config.toml
n_layer = 13
d_expert = 160
activation = "squared_relu"
moe_layers = [0, 1, 2, 3, 4, 5, 6, 7, 8, 9, 10, 11, 12]
router_score = "softmax"
normalize_top_k = true
routed_scale = 1.0
tie_embeddings = true
optimizer = "adamw"
batch_tokens = [32768, 65536]
seq_len = 1024
dataset = "wikipedia_en"
Below are experts of layer 9 (counted from 0) of a mixture-of-experts language model. Rows are named router (the router's row for the expert) and show model dimensions 80-159. Each number is 200 + 30 x the weight over its row's rms, rounded and kept within 0 to 999.
After each expert's rows: a language model's description of what the expert responds to; "gets" lists some tokens that make up at least twice as much of what it gets as of all text. This comes from a sample of Wikipedia text that the model never trained on. Tokens count by the router's weight.

# expert 23
router,160,196,191,188,184,202,197,209,226,248,165,228,215,190,235,198,191,229,199,208,187,147,160,177,159,174,168,189,207,190,165,142,206,161,200,185,169,184,183,189,232,234,170,219,143,251,199,197,219,274,200,221,203,176,210,222,136,183,180,233,164,223,248,211,221,189,191,204,220,181,158,203,202,181,187,184,282,259,244,187
It responds to: Word-initial pieces after punctuation. First piece of a word after a hyphen, parenthesis or quote, such as single capitals M, K, G, plus hyphens in compounds like super-soldier.
gets: " (", "-", " \"", " B", " M", " G"

# expert 14
router,168,183,269,154,184,246,249,240,217,200,224,164,208,154,232,148,210,186,219,163,235,209,224,231,259,203,238,251,230,243,167,248,213,222,196,192,242,214,203,187,260,157,227,201,203,151,208,154,183,164,166,193,192,220,194,231,200,193,125,187,112,154,215,240,190,192,201,152,195,188,235,218,187,184,168,232,192,165,207,174
It responds to: Possessives and list breaks. Possessive determiners like own, their, its, her, our, and line breaks or pipes before the next numbered list or table item.
gets: " the", " as", "'", "s", "|", " his"

# expert 0
router,198,157,193,172,222,174,198,211,141,146,172,155,258,222,151,225,191,165,182,168,140,173,156,166,225,165,180,229,176,189,203,173,230,222,258,224,175,240,197,192,242,231,200,210,155,161,189,232,197,175,225,222,153,257,222,157,246,240,174,199,191,146,230,214,190,195,234,238,232,175,159,209,238,196,138,224,247,197,207,213
It responds to: Plural nouns and verbs. Plural subjects and their verbs and auxiliaries in running prose, such as were, are, they, players, games, members, been.
gets: " were", " was", " are", " is", " not", " be"

# expert 22
router,204,261,189,178,189,175,250,244,235,199,170,157,210,205,182,217,194,244,185,151,174,164,227,221,229,222,183,214,121,181,140,210,221,158,192,244,206,200,174,194,152,180,171,191,232,188,175,181,215,185,194,171,177,198,202,186,215,160,203,197,247,181,186,201,219,238,139,179,191,235,190,178,242,204,207,186,144,244,189,258
It responds to: Digits and census There. Individual digits inside numbers, coordinates and dates, plus There opening census statistics sentences, as in There were 61 households.
gets: "4", "0", "3", "5", "6", "7"

# expert 19
router,261,259,220,171,224,251,234,214,193,151,185,189,202,216,170,238,128,184,231,217,243,195,204,246,169,230,227,184,154,195,168,201,163,204,204,160,187,248,154,219,171,231,186,207,173,180,237,204,182,211,191,196,221,192,227,166,167,202,173,166,202,214,253,175,155,140,193,218,182,201,154,163,212,195,147,190,272,149,168,160
It responds to: Pronouns and O' names. Sentence-subject pronouns such as he, she, It; the O before an apostrophe in Irish surnames; commas and table separator rows.
gets: ",", " a", " was", " he", " He", " W"

# expert 25
router,228,168,235,217,192,237,203,172,159,207,153,189,229,196,161,210,224,235,221,223,205,207,162,223,200,229,176,170,164,192,165,192,200,170,185,257,198,187,186,245,238,216,200,219,230,140,188,159,187,194,231,219,141,173,247,208,192,200,214,228,225,160,190,206,206,197,159,189,190,185,252,178,195,196,195,242,174,187,181,224
It responds to: Colons after labels. Colons after infobox or taxonomy labels, such as Species:, Order:, Conservation status:, plus commas, semicolons, dashes and table pipes.
gets: ":", ",", ";", " the", " is", "-"

# expert 17
router,165,166,169,246,161,167,121,144,240,213,219,149,141,209,220,168,271,205,250,248,238,234,151,227,196,187,186,210,220,204,226,242,182,156,234,203,169,194,216,259,180,185,157,209,186,187,214,184,173,234,232,191,171,221,236,222,229,202,222,246,227,213,209,203,234,196,228,176,161,229,235,201,229,181,209,231,191,147,192,144
It responds to: Table cell separators. Pipe characters separating cells in sports results and ranking tables, also colons, semicolons, "from" and "On" in structured data.
gets: " |", "|", " the", "-", ";", ":"

# expert 8
router,238,211,161,200,268,183,240,139,200,203,238,179,155,191,180,243,128,190,252,222,226,185,188,236,194,164,218,214,177,234,227,209,222,223,204,197,205,188,234,179,162,235,177,202,217,194,172,189,205,195,243,174,191,171,219,183,222,176,151,178,202,242,165,216,236,255,191,173,188,231,220,197,219,197,210,230,186,148,191,184
It responds to: Dates, lists, foreign script. Digits inside release dates, "in" before years or places, list separators like semicolons, plus Thai, Arabic and Greek characters.
gets: " in", " a", "4", "5", "7", "8"

# expert 3
router,236,234,215,269,195,222,221,181,228,191,220,177,211,175,235,204,277,209,151,232,178,196,202,212,194,237,204,185,200,167,169,171,173,218,189,264,197,186,199,206,192,163,224,252,180,199,174,238,190,207,205,154,134,213,194,201,166,184,181,197,237,204,175,217,224,237,201,192,217,174,172,183,167,184,161,199,210,133,190,219
It responds to: Space before numbers. Bare space tokens before digits in tables, dates and scores, plus currency signs, month names and quantity words like more, nearly, approximately.
gets: " ", " $", "–", " more", " July", " June"

# expert 10
router,230,213,256,216,199,184,212,191,166,242,221,209,229,160,168,198,178,189,199,185,168,180,225,153,201,213,218,198,235,228,193,207,172,187,208,167,192,218,211,253,155,180,209,181,249,197,238,182,202,163,173,178,201,156,132,210,228,172,235,185,239,142,171,195,231,177,179,244,185,191,199,211,216,182,189,223,150,160,200,168
It responds to: Relational prepositions. Prepositions linking verbs to agents or objects, such as by, with, against, through, using; also genus-name endings in species lists.
gets: " by", " with", " of", " to", " for", "."

# expert 29
router,164,172,154,183,236,211,245,181,200,192,254,205,163,206,177,208,255,199,166,252,222,243,164,248,193,227,177,217,190,188,185,217,199,146,168,191,174,180,178,151,146,171,234,180,164,236,206,136,205,199,197,208,235,219,193,139,213,257,192,211,234,253,276,164,203,189,166,251,248,185,246,222,199,229,186,194,259,196,201,198
It responds to: Line and sentence ends. Line breaks, full stops, closing quote-period combinations and heading markers (==, ===) at sentence, paragraph or section boundaries.
gets: "\n", ".", "==", "===", " \"", " ("

# expert 2
router,154,202,194,183,176,219,186,163,218,202,239,188,206,193,169,129,204,159,171,193,238,202,183,206,210,235,180,163,216,208,177,212,224,166,231,218,199,109,208,207,156,174,189,207,244,213,172,163,200,195,232,170,195,202,185,212,121,195,184,220,247,181,200,222,150,177,157,216,220,258,192,213,208,227,251,216,225,276,177,185
It responds to: Sentence-initial determiners. Definite article "the/The" and sentence-opening words like It, His, This, but, although, often starting a paragraph or clause.
gets: " the", " The", "'", "The", "==", "s"

# expert 15
router,203,229,161,214,223,180,218,224,221,196,221,203,211,182,236,157,274,179,219,171,182,178,171,176,189,183,159,226,212,235,204,221,182,186,237,190,239,184,166,181,194,160,161,171,170,156,153,219,243,148,189,199,201,167,129,199,205,222,246,168,186,228,213,222,219,242,158,220,217,170,188,175,167,201,208,215,206,258,247,181
It responds to: Counts and conjunctions. The word and, counting words like two, several, many, various, other, and middle digits of quantities and percentages like 5-0-0.
gets: " and", "0", "3", "5", "2", " two"

# expert 7
router,198,187,171,218,226,157,229,216,191,194,132,237,186,184,238,214,229,187,226,198,163,174,218,146,219,216,171,224,170,174,226,196,213,163,204,243,234,231,181,238,205,188,199,194,181,169,246,181,184,246,215,193,171,242,223,206,201,199,210,202,186,184,147,152,229,171,191,217,164,191,227,170,210,200,213,188,215,223,169,217
It responds to: Table cell boundaries. Pipe separators and line breaks ending table rows or coordinate lines, plus mid-number digits and period words such as late, early, Middle.
gets: " |", "\n", "2", " late", "th", "ly"

# expert 4
router,192,181,231,195,234,194,199,225,195,246,187,224,207,192,198,184,241,227,123,114,170,183,198,186,195,151,153,215,185,180,192,173,224,148,170,189,197,161,223,195,188,184,166,170,225,214,208,195,185,169,190,235,244,216,161,173,194,223,213,151,206,189,208,214,220,210,202,227,232,197,228,198,176,173,207,220,210,208,169,240
It responds to: Infobox field names. Field labels starting an infobox or list line after a dash, such as Born, Coordinates, Genus, Preceded by; also leading digits of dates.
gets: "-", "1", ".", "|", "9", " Total"

# expert 9
router,203,239,195,232,149,212,148,162,223,197,231,174,204,209,158,195,207,205,208,217,158,156,227,213,194,179,190,155,247,203,221,180,241,261,158,196,225,200,180,182,184,194,195,207,225,158,227,215,204,242,210,174,163,302,204,246,215,181,202,179,206,204,156,221,148,177,191,193,188,224,167,182,236,251,197,226,226,164,242,226
It responds to: Final year digits. Final digits of years and four-digit numbers, such as 197-0 or 200-5 in birth dates, plus transition words like However, later, originally.
gets: "1", "0", "2", "8", "9", "7"

# expert 1
router,230,225,189,129,168,230,182,195,214,158,165,202,181,138,221,218,226,187,244,177,195,206,229,186,157,238,226,192,251,215,157,181,223,187,173,157,208,209,176,187,216,223,114,198,198,208,192,195,181,217,156,186,237,191,198,183,247,193,213,148,237,186,263,169,203,185,213,170,258,231,186,185,241,132,245,213,184,202,226,224
It responds to: Prepositions after verbs. Prepositions, modals and light verbs following a verb in running prose, such as sent to, peaking at, would, took, also scores.
gets: " to", " a", ")", " at", " in", " —"

# expert 30
router,245,172,233,196,196,246,209,171,226,206,171,209,156,253,210,210,174,195,181,248,206,217,241,207,229,202,150,138,225,234,195,171,209,193,234,194,195,201,246,212,234,169,184,236,279,211,208,175,197,236,174,177,223,276,183,182,221,112,222,222,212,158,182,192,200,189,195,204,187,196,215,248,182,266,203,214,174,220,219,227
It responds to: Line breaks and punctuation. Line breaks, commas, closing brackets and list hyphens in infoboxes and lists, such as before "- Full name" or after "Personal information".
gets: "\n", ",", "-", ")", "),", ";"

# expert 20
router,172,189,202,243,197,172,169,212,257,187,155,193,223,213,257,231,224,216,238,212,168,244,216,200,223,253,199,172,179,194,182,200,167,204,253,162,198,187,173,192,184,209,144,163,222,218,166,231,236,172,127,189,175,122,139,230,235,182,252,206,240,190,219,219,180,183,149,228,178,162,185,157,207,244,227,213,219,156,186,195
It responds to: Prepositions and year digits. Prepositions such as of, in, during, throughout, until, and the middle digits of years like 1971 or 1954.
gets: " of", "9", " in", "0", ",", " for"

# expert 28
router,199,193,268,158,253,182,193,195,171,201,222,239,173,150,219,200,162,217,157,188,170,194,205,192,211,267,220,129,159,207,188,234,210,204,198,193,200,221,155,205,194,216,209,234,187,214,150,211,240,203,175,211,195,176,235,180,167,152,200,156,148,192,200,180,172,189,202,220,184,165,233,228,219,165,188,212,187,223,157,175
It responds to: Ordinals and leading digits. Ordinal and quantity words such as first, second, one, another, largest, and leading digits of day numbers and counts.
gets: "1", "2", "3", " first", " one", "4"

# expert 24
router,142,219,184,235,159,173,214,198,239,182,176,209,161,214,262,256,127,178,256,199,165,191,229,206,148,201,207,187,160,212,207,230,172,186,203,227,230,175,213,211,277,178,214,222,223,213,178,244,238,195,233,199,142,159,168,207,207,233,163,241,159,216,143,183,208,190,150,202,215,192,233,180,185,210,181,200,137,248,193,164
It responds to: First names and years. Given names and their endings in sports tables and lists, such as John, David, Ren-ata, and leading digits of years like 2-009.
gets: "2", "1", "0", "3", "5", "6"